{
  "n_experts": 80,
  "init_std_router": 0.00876,
  "vocab_size": 32768,
  "norm_place": "pre",
  "qk_norm": false,
  "init_std_qkv": 0.0286,
  "init_std_o": 0.0355,
  "max_grad_norm": 0.5,
  "schedule": "wsd",
  "decay_shape": "linear",
  "train_tokens": 1102000000
}
Below are experts of layer 5 (counted from 0) of a mixture-of-experts language model. Rows are named router (the router's row for the expert), down (a neuron's output weights, with its number) and show model dimensions 0-79. Each number is 500 + 25 x the weight over its row's rms, rounded and kept within 0 to 999. Numbers have three digits each.
After each expert's rows: a language model's description of what the expert responds to. This comes from a sample of Wikipedia text that the model never trained on.

# expert 42
router:529499563468531489484482496475522517465494511462516528475511471510505502507471528508507537467474505481487464497474515527484487480500496493487521468454539517513492476510528461474502475488484524513539469472486514532467481525475492482517536496
down0:510481545473527508527496528554503561510508505489473518504494522488460499458527509487504535532483496487447530526489469522469523454503504490504479513504511463466503496517471490519508556448542451489492518501500514475517552491480511488489474544
down1:477484457499495511498491501548473466517561465487518495518548505503487525486490484542476497534479459464530486477463550459501493510537485497525529492485484470517484530490447463545483539450477493481487481494494515497477534512508508509511493449
down2:469478557443513508485523498504506501487480488430500480484492516449492501492498517501537502500484472474513515510495477511463464490496488453485483472488497460506495514498492462493459477500518508580461508519469504498463486475497513485479478485
down3:483513502465548507509476512502521535517440484524485517538524487511502496524518498465524530524502500529492508495532503490492518502492528538511518507539513519516550468496524521473509504524486469512561530545525495499488484505437508492521504500
down4:503487501503489511462471513528456457488511491518477494437460486546501533454520493511517506547478464499477522544500468504501483482533480521473513481509532518513505497498496513522518548529505508501475526492492499506534528511551508520470538515
down5:505474552462493487509506507485517457561469508490547506481521532530502523495478521531537483459539445495473515456450453483458560541490499494526523496501514492492519520514491528497484492481539516455546484520489502465536481488507510495475463514
down6:537484543519522511496500469496500509502489501441515506498478457487517517513510447492499482464476511519506503521505492501548493529462504527518444526505506503464478496510557513514469490466483454470500470506547461491527475469481493535451441507
down7:471430487529502504504496487489526515497537512476471475523482475484501564505526514490511486491496483522510497486541565521462468517508469506478487483477459525480535500515491519576480496482483487519520475543521483516499525469491494496491509458
down8:480509546495482489501480502464481479502517522503476534522459495545508452490513459465489520496512487504539524490523495548472499525505549489510531469503503497496506525517538498484511518472492504491507507488499464464474503534493509459497478535
down9:527495492492494525466539470517467528505512457554500470470468485508490508495519562529526504502477540540496511447480491494524487513497513505488476518480505500499522493489537475471527521498474457471444541506495477478502485485523481561498513509
down10:456482491512527453496542486495464495516528492500455479525496484535479471480511505501506482501509484512514521503490523530523523488483552531470495544505475450506489554498551512483519512495489507502508539508485554496489487535462494505456515525
down11:514456513512476539540451518503470490501471505508519537504502444537467523463490481486467488491490529507487475477513491461460473535474500491524506504493511510546508498538483521496467552498527474492517493523502487529486498499474510520510509507
Name-initial syllables. Second piece of a proper name right after a capital letter, such as R-ain, G-aug-uin, K-om-nenian, J-ai in name lists.

# expert 16
router:527521486468485514521478454536505476501536509486485457515529504497516500536509514506470479490497473471482495457502517476523526477482542485489453520499477504526494467474541526506503479531516466503523467492463497473493522530488531529531481498
down0:480480487512503477502503515510493509497530510520445502473528466484438505535538461510487533498507500480526496514531500497492514477479496502472498552505491509459565490517437481542575512460490495476493487533488449500490499484531439504482497507
down1:534491508476494531537524507498503506503528494518509527470517508514492465494536481495499507506431504502491495513504532539538527487513505522500498468494512529484495465465486473531532477454545540527500470525512443468483528523464483497520491469
down2:463510501503468458485524494486507510514509445451470539547526503495439512580540502467505491499473490472493509486483529491502478470477516513497465510494482538511509494482509462526499522569500451525506504514516469494500466495538489532540463526
down3:482520490510491533520481432501478462511531488523519574494489495515450507510528510516492520495484517463508548524531514536515488495474508541544489472499470499548537504509469516499522501442438535531452499496473460518522471495491468495469526505
down4:512488494448499479507532498427494540493492526491524550507522502481531473483496519493509494527483488477467524517488482496511466493492516531550502501554517502525475498501452468522420451470512501518494495551487511539528501473531443490495507487
down5:456503519512522520487486475506512515530516472513479518480516494510520531531501500506495548525468463515484510525505490528458517479511475504548455507488469482503466489485486523486503500433536518509556495504507568512466525527488511538521509502
down6:492516512491525541530486523441503514517495496451532521484479482520495505529504497509530444535481521531465495492513468555468509528513507479506476488473517508519503492500489464447483469504491513485523485464498528504501478477491497526462514520
down7:503507527518499504467523496508496507481493516530510560484516499468491527477472491539481495517494518480501525480493542544524506466502545525528492517491520462509519498510516498444509501487480484516497516495465534518511528465523468536491498515
down8:544492510532479489551467482467460529523498486505477526483539516526501483496504496513496523515530501523535465507472522496508517524504501505516491501503485481439493517456478507463532567461532503462500463470487464524484477470476500497509458496
down9:523506527487448519469514501491471481511449472504463473484517556525498514488461495509522523545483487473546541502512519522502449442452472461489547516510528471520530527493480476522503508507513493505476490496470509451499488479489433505493497484
down10:537543486496512522493512437524518461480494499523491550502513495505504501535537480500471509474480475527503472498462507493482498483471520499491509488523479487520519489478505495504535509492512499501496463475515541476471537490512528515494503504
down11:511487489520480519508522483539496566474558468497482481547550479494486496525490482547446452509504507453498463525498515497505544506519484476528495478489453514504507515487492500487529481548523515540526511503519453526540506503489524510476520494
List and table line starts. Line breaks and opening "| " or "- " that begin table rows or bulleted list and infobox lines, such as "- Born".

# expert 7
router:489505557498516561486495504511475519534516490518467463480499467502473521502467489497530490492524525498535503496478498509515496520469505517539484493519474479494514455480478504493556512456514497508529507528459503538530461493492449500466474498
down0:510529490541505515551478519509513513496513492525515491475476518472500535471544507462500493509493527529508523524504488495490521506424518484483455540518477516533506474509465548507487493455512502473490449491514521491481475521464463459545499519
down1:473496469481553510497505534517469500552463490464465452466498480500474518469476483476537503489492507529526505515481500542508523486500481526496542470528515467501512482539513556495472504508506500481529541507518496509516509506515504495515484453
down2:481536504511482471519475445515497521465482547495505500537541518493530498477478478499533478506463459476559532512477520505502521463511473493526528508480498496489531542479511522557490480489492471491491533439470498487465477521503487512500519503
down3:481499504479534502498534470480474482512482551505458501514495503510466516508553530513461484500510488556522535504503514534461470519522488475488458542494471489465509501448481520501512511491509515502518509526512509483497503502474511489498451514
down4:514487462504507521486503517523517468492521530550526513522525484558511485530530505469521509528507468489515535491510494508480500473516539492453534476470473521497498473533501487528515487535488508496509491516483485512500485528507469492481492469
down5:516527514453487504450483470520475472520480551484499479508476505468497500514479542482549456466513459480471529522514470483493494526497529488510517509480544455507549474519527487538487514501480455476472485500487468506534467479442479501534494485
down6:480536475495499499498526471505510537497558502477502461485539471472594516450468499461486513545485533470499486527497514518512531499518495475466554531518478495472517559511477486514515502500443483530480481508506495475529474507497504507478529470
down7:510483511496473497505536489500471491512503479513479451520493538510482495482519514499455524507483483522559512492533505444496469507530495472476492455487515540468502489523464487460502510529475495498513513522497520494546492481541529542474461478
down8:492469449520536493546522543492514540497504473482512524499469462489508498522469502556484481480513531526499474514492478456528479470522503490524516546468524496501502506536513492520502517501473515529503488490522434535536446517477509507514481436
down9:477519490497518484537452511519513517507499512520504515454519527514511469487502500436526490525550476476506472520489537486511517491504548505516441551464523513475482518469485447477519486503478514465522507507469514520486515470489467558473456503
down10:501520506515521484516533470498478492495507460521517498501487505505494490462487525506469514502447513527459497489509480468500509497519517555483484494526547540514494514462516577479480552488505505493455471495498491514507457512511483496476535495
down11:497487527461441477484515514491467507521503504488476488506485507528480460500505481518452530502541481457540467501552521533493504533522486451505474519568482486465502460482513483462463489534521466497496523497523495550505513493478498528510519505
Tables, math, discographies. Symbols and labels inside math markup, wiki tables and release lists, e.g. \frac{, x, (tracks, Single, Vol., | - | -.

# expert 2
router:504492512503537520539483505445476469493488516465486474480488495518525509537471496520543510455477530552481466527488515501454494471505479493481507541559516538484456510536522458475484470483556536482550456494486505538483492502485456464490498497
down0:515505508523451496520474506503468499486526540495527506478474495524482493513479470499520489500507564518462484488486475498511465473514495489521475475516515437535507472486500501510510517516537508535493482489518512503480504522486488464530515484
down1:498524490485500488468504465514499521474556507545500487509503505511512523479515502542489524495519457498484527454471471509536536514516523500473480556485498522497467490468457533475505509504574521524516522520438509517479498480536534503508497496
down2:530439525518489484561470524556489506513501498507515532479502459523499498495489478494474445533439510474484542478516493496517493506495525465489521494537490511493506539494470495528456509454493518493491489537531501509501490506481522502499514526
down3:493535547513520492493457476494519476444493447508494494477508468489431464459450507457518497511484482496518503518517495461530482495503508528544503507488519457497499501553495465517538495513484498515495507473530486477517513498517510513494472505
down4:510476484491511504497494483531512550522491438467474486515491540537479490562516502506531546506502581501504519480513485523456517479483532544510493503524496461484521495489496524534515484508475496483501535506490505524431464465449469451465487504
down5:538498474564485538485432486498466465486525504530466486454497497481506500521482497513498481490539494496538487523472503497496457506560534501538474453541548498463520486533509516529483550477491478498472477538498518508521533486538496526499468538
down6:458509487543507463488472506508510523474499493517490505461516483514508480506514505466504543505461531541493521494519507526498451461470561483515500503508468513466498504518546483483508497537548507483491496481496534500517489441495498529525515504
down7:487502463505454513543540517505470498525525471491535463475489494518491504466494524503465477477552457507500532489476458448467449493518522505485514517510515515528521481549503494481527504545480521499503518514466551467485526494536492543519492533
down8:534536490525494528463480473497514516501507495481513477520504494504495490541507511499475495484491527525510444489490547485550554497476502541529526476501498496489478489491517470482495449485488498441515459496495452473525511525527516536501487515
down9:495494501463518491485502562481515506537513523496511517488511473496484496483525506482522495571514477520510521501506503512494502499457507549488458498522487472479492495512465455492503516474479512540463508524551520517489495507531521508500522502
down10:510518494533512476526485512488509522536503513477494529497494476458484537507557556468511468519492483517484534545517501534497540499504494543493521481472526481519540477503522486508547535473544544478526474489501509505479482472524510501488486503
down11:472442519504484483500483470544546455508511459474486482514481477442493506473495474504501514497504489503486518512501561486472520479521500490531511551500463481519417519529521516487463495446493460511533526510496485511488528515512471537525488451
Name-internal subword pieces. Middle and final pieces of foreign surnames and place names, often Slavic or Germanic, such as Kozł-ow-iecki, Słow-ack-i, -berg, -ington.

# expert 5
router:539501467492511502488517512509500492509478488527486499534499482469523489500505522549481530502460493501511469474509549431529454556507534482489503480453446445469503485543502488539503471484511541503503501475509496515511503474513501432513566510
down0:525513510510481501501520482511468445516536501472515492496523513490481541528479494421486489505486514493472536514481498483479506512534538521522521510494494490492487507503459486505496511486452495476521521450501478514494475513479538477475515480
down1:509466464490492540508450504450480533499491487494513499474506512534499504471510516518495508471510499486565499508483497495531482561449497531482483501524501489531485506488523496487499568516517499545497484487503502510560474467492501497512457469
down2:497484507464535538457449559467456465470503455503494482513525528514524466484490501524478511508483478496489492496498489486466493504456506511478483520502527486552514490465478545475497518524458493484490483543498528506542481481472464513547528483
down3:528484516522499529523486500510464499497497484506474521493477506551485533472473493446487515523474519482495462448508462528471506526467497457486531492508476465521483532470499479493507447480488517480514505518453546474514495462496476490478476499
down4:549541508461582496526510499496493560520484454526494510429477491492513493478498511557531530510498488480546507495468525520515495460517483482493467502501494481533537513491515520481476486514501503518485528503537518498503480515492514544466507539
down5:498533534517529521528447506495497498485451457527479494519502474481539482519470471553540498546518498510521448515512517488490493502483503518513487497493508460487528533504466478486476536549530530456503446510549496481516509541504503487486528519
down6:476516471540509514469478501509513513461516483530506461480475504531485517492527512519513465470507476460480481473535472521531494540479467483520506501439513495488487469530485524536523507472506488508501507454531454503458441511513495458471503466
down7:454502497499503478517464502522508500503505482499479443496532507505467482483506436486519519495510470463488488472520518504502490508482461480469480452493514505504478518484524523498454521518493502471515488492476495533484518538493451537494445514
down8:551513499491488496441494535484498495516451536495507493497498526459511502474527504552485521520470460520474507462438492501525482486523498499503475500499527484488477482509569509524490494523519462525527517454517464518495477450513525466520466526
down9:491499460492524471424500504504488543446476516450506475489501464542492509516489475508498548446484512480476457462483502486484481520481477438473511497493507458498461490492479512489491509486521527540475484507489529482512463451444510514497498562
down10:489449529514533492535501490465503469495483541502505527520532462514496536485536507488497525508537456518501484474505511472509476524514457553549479514473469476529506497514500487473473517516502506482513492464504527487524512521530489460504488529
down11:467484519493547513538488516531516539529539513494520502468513453534495496495482502468526478521487474511514545501472511531492539482497451470543499496501492498473472474567472494494514442483494493482483512548489520500477526496487466488505496500
Spacing before numbers. Spaces, open parentheses and short prepositions placed right before a number or year, as in "All 219 seats", "(born 1962", "On 2 January".

# expert 60
router:481497453478515495511494530495501489522495545495489524515521505496510514530494564505503476519499472444495523468517516521523500540481461484453489500489473467551545479539500519515435486524463467537487531496533485501513489503490461546485525477
down0:532527508501483508465473507479509491508510462496511493544512504481494515503488480483512477483521517507497549536492448464547505494510537509453479469502567506483484432490523482491479447489505499521503480496523534454524490475488523435521534469
down1:484498478503497484496466544480497506557481466502512477506522539480550483495502475528491484492512487464501518505496490486484478535481488503488533507544501492528424523541516517462482508558501520526507487537502503471487513537494510544528497508
down2:486498517514510504522448511494478469429477523521483498493471487550483534492496515496488471490508497456496490518525469555480462468492474469511497466500461510527472534487493490525505475487472505486493543500471520537527500519485506507517526479
down3:550542516533493514507513497534509510494479470493462460424494525492523504471491537495409523516497490534467516499500481493497549487553512484495507510486521493488527520484514530486498462450477483486475466474519465515490525514485493486510494471
down4:507497519486506492494516505548515533524498470514509510482519473478481459504497477501488522532514509515538509471501550473521514484549462474516500492486497556516517487486475489475476497470457504458533483490504460547478461488499445517475501525
down5:533504503491453486490482453502474472508514515530503494512487472507495480529468512506526538520468501527493485472504468525467486489486486476497515475510526526505525512507523513489547507508505497494517493481464469480516552464504486424541520514
down6:507484494513485502492527524497474475504486536471510545478467544486526478528559488494428510520481488512489462483538520496476469480492520498512441494500495478479499533501503480492485487489470517480446502494484548471479497501517502518481519490
down7:517482506504488501484472495499498520497517506517497512519504534541508521474503442529493513489517512505503515487512482509488478554485495491509511535496466492518486549502524492513509506497485538493521510487498525438508479479476487496545515503
down8:523472525502490508502526524515487509479464463532498500503524493516498498502477553485488522509484519486529477520514521455517515481519516517524516452548510522522457489469495514524495450519518501528472510503503489521486530479524528485466504512
down9:485501510534502443527501493508510511494511485493480484490487480554521487497491465461536457513463481477479512553500523505477511515465529469549516475496546473515447507516489538480487500484527482475487542514538516513520505505467450513502434516
down10:489526528484482510499499518513456534456491486487506514532478464491482492451502487510493497516525500477550544454486508459547520542538476517508555516464508523542467484508506526480470523515504456560476511514532487505508487552472514491450503524
down11:498537516461522519511489516530489469503502491513492507464509465477541514510471495469478502481447507437479484498490535482480501495501488473516514515513478486493517467478498520467462553491435470482486475479510452538520508503467541494511517480
Sentence-ending punctuation. Periods, colons and quotes ending sentences or abbreviations, often fused to word ends like ers., ing., or inside numeric tables.

# expert 29
router:520531534481504558493471521500495498517483463510481454472525493532511497522469475506499519479531522513503517514519515548496484496467504501529514471527466465474475473531519547486548482463548472478486514486472490537514461503513486457496490496
down0:475466431502543473477505516524512512506521483473525553529515499525514496457495460535499482486524528450515499498494492534527474530523506530491477494506509489502503525527485471528505500518536502472513484441501519506536522523505527556503445495
down1:521502477513552525496521529510484491507530510529466528563542512479492502483493479486517502509492535484490491533479532476528480531490490476489469490488479445486465491517570492481543514548488479487547480531490482558478540513539506544500539495
down2:527480484484517511442508503494532521511523523503478468525502524506510462511508520508499469522495496559461517487487476503547520475457480493487501479475480490525481509481523489488509543462531481477483522513505470510542444503552501497481502504
down3:472498488489485557473505507514517511498486546517433491500487482494474483492505511496495492464501509490527487540491509503520493492496514506493510477475563534491508463492527452512546517524501476509447470560482518525491536517516480485488489529
down4:513537483500539483489563453514508470454503483495510504503519483512479486479491473477498532533515553540463502464523508524506489526490458492490507519524472492554507482503494485529526514491488492508460502525495479539491502505481490543451505534
down5:526519489538508521544526543517521510499464528540497486488473517475557483501479497481468524495481496478553514516514497512545461484518516523468492519482502509477491524514501493541510498510533482537484516464522435501515500480537503469483486488
down6:514478504479454515489503454502483451543514487505485459480533503538494497475538545488514525491506480487479474474525473489492491467454506464530481466508531479493489465481486435496527483515522505519510482503523527498504528491477511505507467458
down7:460479492495499485516531511514557527494534522490519490477480503510503489535497511516469484454503516548505485536510475532499502512519515503510473532479543539465453509510524516511492522491479513462518519496512503539522505481525497546509529488
down8:498507517444456492481448497442506531500525463489508557478519527535526514480514458496497524494525483490480508481502492480507480555549500558477495509480501550493507540525517504522504495512472504501486474521516502481504479437466465487491493492
down9:467481532503515530505467487500516511556518498504503489508520478510470484453493515488574513516530517516499507490499437497535520480500514522465501501495492441532549488491502492509517529535456499490486500528546559477489506520506493508534537466
down10:530470507497510484485490459478481537479448494518474485487529501489461503503480520515506463553452532462501491472488472435468520464524464538487533482504483507524504491493485485459515510516554466462523492537482460491500499544523538495489534488
down11:507499519483528469473511502416515514494449549475489467519495498483504526517514545508487523498535530513458537526452491476553483526471523565518445505538496529490515496516517520549494526504512499532483466512494498491524534496475547514505484527
Phrase-ending nouns. Words closing a noun phrase or clause, often before a period, such as incident, in general, municipality, him, them.

# expert 0
router:498511521502498553493484519502457496520498470525482482476540462526497525531465478503490506473520526509500517493535497552541480500468500524513484499530449482485471487492511509505554510455543479476531498471499494537516480528506477496497490525
down0:503438491466491491493520467520512479519475484503499465490518516510532484460509467494496530535469491530519511523512556563504493555543496519516520459488522524535496457495493503516488534522481462506469534486493468531508501554513472542506464526
down1:493517461530493513529474533494525478507512496514461521516493500486511534505517511519474482512497556464513522521487472536507508498502498510513501481504511554456497496492489484500490486519499482512498509485499540480504516548510491493522556508
down2:517538497488527508502523502485528483478495516482458485464491512499504534464488465506515492498478486518467475503522475459461525470492507429539463458539502493507492483456503521482493492460460543468461497492482505491484478488451501504449512488
down3:456506507467502462503490515485494491480509544484474516471474530515531497484509497487539514473497487467495509513478501497538490541486527493553486484476547468518495519487511496515513512490497455516529505486496530508491481497475510504504537567
down4:475521464512496542502478494508504525494502493502520468470491494479506497504466492519511509522510557486526515520544463494523543477527542551486465512511534503500473508489507510520492510514468475550506518492502543472517492552474527512525543490
down5:511473497449484474507483520525502506470503534504474509526478500514510519504495482511469554527516484538524529532528524508507524496521539522520520502499518483539487494515559450526468519512450436486538522510488458506511514507495517448486497488
down6:497516495565522480477531459500478505514500502508476480457483508509453463500498504525478479478483468499489531561499482526460514486485498469491517476481479521522528528477510517496511530498541530490480521467501458509531479529475535484486499483
down7:484568519493529470513527543507525504525516553496513549483490483484511461484536482477468522484502540457508517514512496460486524528547525489527530509499482498478483513496494501466545471498475487486506488520488505518535472515498502520539484517
down8:559515488471539498479487503520462487489486521498508490471498536478461505515533492457487485497499464492502495476497521509508505445505500516527506531491511492507495495458559505517526440497492499509459472540513534441471528541502471489473480495
down9:518486458488531531451546467523517488499495474502521544503449486459519484494511505529501529529500454505491536545503471502499531526503457542454463514555482522507459498501484497489499524439484495546491487523436441480544436494553489476516496470
down10:559502506520497528533477461470472522487505496473478538506505505485533513492521497520500519494519539516515474518499516481476509514533508500562461486484498521484503508482510501483540479497480506509482517519487510477492525461487503480526486520
down11:514513541488520481524475474508503502486474528534546502503483530532498519515493466483532487487513478518499455515468482493510508516447535511536487507518502481495500526557532503468500532534518490509479497501524505503492470500447495492512504520
Clause and relative connectors. Relative pronouns and clause links like who, which, where he, and, He then in biographies, plus some table fragments.

# expert 17
router:482522463535493500526525509491520475548508473462490501495504487524521494459531514485456547545472503493486510467487486491512505515506526472442441501522541466532549490461448494552497509501469475518453490485537504487494457474537508534498512545
down0:486545491496484505490510436509482494508470475527503489542530524473461510556483504485516504526503492503503491474431494482520492459500522505503495517479527515498481518484438500549499535452508517504500461505471494518470487501459525503498464520
down1:509487504502493512485505533448505556466495496481515484452491490499517491486516516512505545486503496493504516469499508495503476504480471495526522499500543473501517498508522531506478511552516516467451490506468521512502516500547523490510492505
down2:526569511484497534502510455532449468517463539481562491536498540494500485480519527478499478510476476489499527545526517490481518505512527476485507509517462490474475543461486487545501544491466456527530515548497461511467495486519494521548496479
down3:533510487478496509500494483472507499501527517500531517477488527527483540507452479490475500493517501499468527506476460478516461524525533508474502496493515514471537534510532508523497494465534511520491538528512510511489562488500518486522516465
down4:540477510526488467523513514508539518558475524456497516488456503495529504471508530510493520530476529547469523479521499532545459539465474523502494508516517527492538493513487489492547529511489498489486501463551445529508532512541529499484472492
down5:497507513475483495551488486492543531508496520486481500510523503480517533483481538502515475486522519557469520472521479507507532522492531514512476490487504536495495511470500485519547508500462510461493493516488477514517503514501512526493520489
down6:524491479482533523483527449504535483472489455548512493531503496496532486526474502485473534484481524495499475486486427500482516526534536511473478460508462511517482496519465503470476528479547464494511530483484520534486505482531497487479484494
down7:485490521470516497499481443498494481521543492518490526453491498527491510488491491486532511541517484479518495494426507520499489522504483488484517542513534527448509479498530479488489476492485481508486485521506572469516504506474525506519495494
down8:514469510500443515530476520457501479475510510528507531501454470518496508478486458496468478547483480482466479526474494503485498485489503494515517498495515488483497492504516525483491495542477487513505446484487502459469529518468497516451538452
down9:463496482518502493506495499496496513472557513549514501470459533526523506486511501490511481454530526467501505499485545504468543504521503484535515488541488475474560523473469530456504486460507500455493497522506450512477478518491499483488549528
down10:544516491482515493512555497516428496458544497518509560496506543487536486533499529526564458497485499490494468545496504509522499492477490554504455474524479504542544485490507494453515530552512494535549480480515459473519521497480494507465483492
down11:464517476508536522526501477491503512499514496516453477475486502460516504484531507515512530529521515510536492540479517501514467490475460482488543514458509472516488545467544502471484521468482523508517481490486488526526484550533492476507493489
Infobox line breaks. Line breaks and field labels in infoboxes and taxoboxes, such as "- Coordinates:", "- Born:", "Personal information", "- Order:".

# expert 61
router:521547540489502561494469505504486490512475474522492468479522475522506506515468463499505516478531527536486519520522512556512486493481511507523514479513473469468489483521514549510549483464531472491500529473488490531518481511524509468482480509
down0:488498472480455499475484536461513512458451517559504478524472506485461502498510505521518520498517534487534498555498515445521501513483487487506460515507518534528484506527485513569492476507495475498508502436458459540470510504483534487512490512
down1:532526523508504520469511466526491514504522520494501462491509494485505527534496502514492511508482511455459493528509465472471508506517531520512504499463489455476544528500487451482561488469517537476488561485526496503498489503529443510545503510
down2:571509474537523532497493506522459487488505483545483482531477475467480465502469498487524487496497482490521528516519465505488527487540534523550485500511509442481490478495463567470509520471490477504503521497453491506507509513567523502511547491
down3:494528461501523471497512487467502438503504514484445473481494564447511476462485489463449461495474504508504489511513514531522487479446504496490500513530486520496486538488535550468511534511467471496498499478458502463526470516536469543481490479
down4:495495524467537505484465473544477509516504475504533522498548487486498538537459520528514508514508459495491447465470489483502445496509492473530581485530476507504478485460494523488457473493513492501497503483460499493491506507491505502541481533
down5:490496476488492480501492489482493454524500466530516465526541496484460533507476506513492475531486516548519519485529501495492528514555502461512516480482479470492495514472468510513462516483508528484531462487484506444531495500542532527506509503
down6:474497514492457508557510465518457501506462508480496509489478517548508473541444525509455521505517534511458560530502498472472511519492539573480509512516443467455516501506512490465503484512504513528461519494519537462463486534489498489532483453
down7:483552509496524487506533464501509468484502492474461510445544494501452505512518476487450531502549502481518489472533501502511526493498522491511463483513528525482533470507520453494525491494491496531556512500509517452482526485488455494515462542
down8:548513492503498510452548466470504454451520499488480531519497466461494497510474486518491464468496511525513499521542461503504500533489468461527481442532469487467505499516489496488563506484540489482516532487503524476486496482450546475514530471
down9:522469495502571500517502509548488479484502463492529520475525505500500502492498553492529508466550505473494548499505502460507563500462504482508560506423484548502507518510518477504516465465512528518525518482468507507451478469527530496533489483
down10:514473525488501526480455491452468456492513513519470542495488519518534466502499519459518500447506477482496506478508477436495513528502503480503491490523494471516531520480522450491526551517532551457525500498494483485477524510493485520492514531
down11:535481466511495512526501498479518518499479513512507481524509508528485462464501499498477458458506485477504470480535503507441451527495504509502440516508561484479528507508486506503434480472491457493475527480496495539517499514516478511512547499
Numbers and cell values. Digits and short values inside table cells and stat lists, e.g. 0, 7, 13, plus stray noun endings such as movies, -ford.

# expert 25
router:518536534484513580508475517505488497517485476521479458474526475531502495520467471497503513491523528520492515516527504562497484500468505512521515482528469468476476469526519549497548495457547457480493520488466491539514466511512473462499486488
down0:490498489506468489510487521500476492511505490509492470497521499498490475484508551546488540544501515520536500471495490530463508474497504474504477469523500502495462509529483487511495506507475475507477499463536538488551464492492521537521500478
down1:529491462493506509495543505491471511526462483489503504454532503474492489518485524475473507493447511474531521539506517496495528482514508490528481561475496509489507491471477494471527480531531501516500519511473465501509462518549527535497520526
down2:478475471549489510508529496508481474442486475488475518505477479463481462492467468501497495527488500506496443473499512493489459502490523487488530483507498455474488522511517516498472498498440490516516482500518478521513541524509466467483462495
down3:508507513501518493469531494490482510440457488489517541503494494488504490543495532501506476505506480486495531479468552526507501492455486498466509475477475464500467524506496511549516506501502503523512464489530510457523516479514490530537537502
down4:527485488522536524522457522480520525505479491569458528492532483554526522525488515467511539498518529458519507502502546472539549487524482496517470481529471477482535513462462531530494437510531520495498485472510523508495484474491514498533487526
down5:545478491516509533523484531504499520489515486526471481528528529511496487454514558464488443508524500497491514503529520529498479503497508504530487471530519494511473484526556467492506450518546461496483506462481474510490500507468508480494479456
down6:460486424513527481504482528450480520492533527495518499470495518505510451494511501502499508456488496499503515535473470498544509463474511488508506486524497522535462461506471514486505495490541499469507499486476509511471447517480543500456468487
down7:462506509504482531499497476528492550503529458522490512516507492505483502511506440472505504502518490514446520540500466514491468507483523498532441514521519478495537554508509508538486482533483483481511489487492493525508519481501495550492493468
down8:523531527520510526499469483532512492504528518529495491521527476503527520472502445502526542493496525488508527516494506526511590535504487518466533509522555492526508509504488485479514491527522486500505536489519474523429504485468521485513473535
down9:491537511494504523476530495550504529446496491494487523478533470512528463545479496495534534477454506480562503508479566464511518545489461474500493447483469509470531505498478544551486493478475502463499492500487563546493482506473481518520526487
down10:510524527499541506474512487510479533475496501524497429483496531520528450490486494536486509489515455506512531438512502477525509566496515495531532589479473473513515534517512490453487532473534497513512482520496477518482549519486489519497479500
down11:504445473507495549530466495535535532486513485473512505549505496491503480495518512487519471492531468509525501476516495523465476538465523523519466488511535517527463491500461526490509454531465493510514445475476515495536533494532485484510511473
Sentence ends, biography phrases. Sentence-final periods and closing nouns, plus biography career phrases such as was appointed, served as, worked as a, and LaTeX variables.

# expert 10
router:524498522504518540496513473472496553521456479446526513476508468531499525468482500463475490477513473530480516517483506547474555529541488469471496482464481498519474500520502512469510475494477479496448541536522495541516479467504505497487503519
down0:482536496475527509520479510462520494522519485477516517503493534530487464500443495488489517471533485477477563504500498520496449550537503533504529513490462519520512483476523540471467500489547491482514496543540493475476520475523463482494520515
down1:503487482531506571497503528510505470492514504473550458471520526479463464494460501533504514477496501506518494485499549548515480460509489510497513517494532533499485495513492434496514495504523494502473489495511484491504495533465527478491474508
down2:511502500479509499499540523460478459453523537490513510479503466474496536494497511475503508523518497482537508468532490518468472485500483491519515494523486520498473519524484486508475473509448493484439472488467502483495520507530503458535500503
down3:477496532506518504520484513470500464509489500513493513488493513452446460518513557486554492474492513497521480489480482505522507493464463510485467541496535573472517532499464472494497467553504527492507505475516538471496485520514507473466463484
down4:530524485511507529522492482523516483542548505490502446543489482520557471550512577552487478489476479507528471494460489505482508533504526475484467500504522527459476475459483493484476532477506486514505479497507507536525464459513464500516500501
down5:499484507455508513456535504516477494457506518474524532464522495497540472433520502492518517486554547484498504530530503466489475486506493512516501477511464460484505458479499481503508520509453529505459488521524503525485491473528523507536463451
down6:554459522459528506510484422503521478496483516508453482480495494497506495521502484510459503522460461522535470499488537494505546522523532523492498487493472514503494528543477518506534481495497504515532466505497488465496522521495476493478475526
down7:466458506535489485494464514560490531497523519531456495478502481504493528526460521473491519490484454469457479469531479496539495453503488498497468521515515519501476468502485507470488513483490499493490473496486469476469529530535507499533511533
down8:500452462528497490520489461499495469492547455507512518503537493499510475494553470509542521492459523505455492490517492533460519473513477502510508518494492512519503506528515496501508523538465473515473517491485471468490508494538495455491476546
down9:484486431495494494496505490546510489514493464516490475531473490530531503526504496484427487473482502506477493523476525504500521512494491474528484469514478542513523504545520513493551522471476489489483489526503455529492504484498497548513508523
down10:516457501503489492492510492503527475509546453496484488467470484481496495502499471488510489551502485488517538509453523511502541482512507528519518498499526488518507541464480532556526466545484526534482535522449505512500492511466511523541462511
down11:531544492500530525459502502501492479520584502476460526509485502493514523519505538526535475480486487511497542529491496491500487507462561507520512512494533464485525527500497462516471521479503482493487513544550472474495493481491468486506507508
Year leading digit. First digit 1 or 2 of a year, plus month names and "in" before years, such as '1'972, '2'007, in May.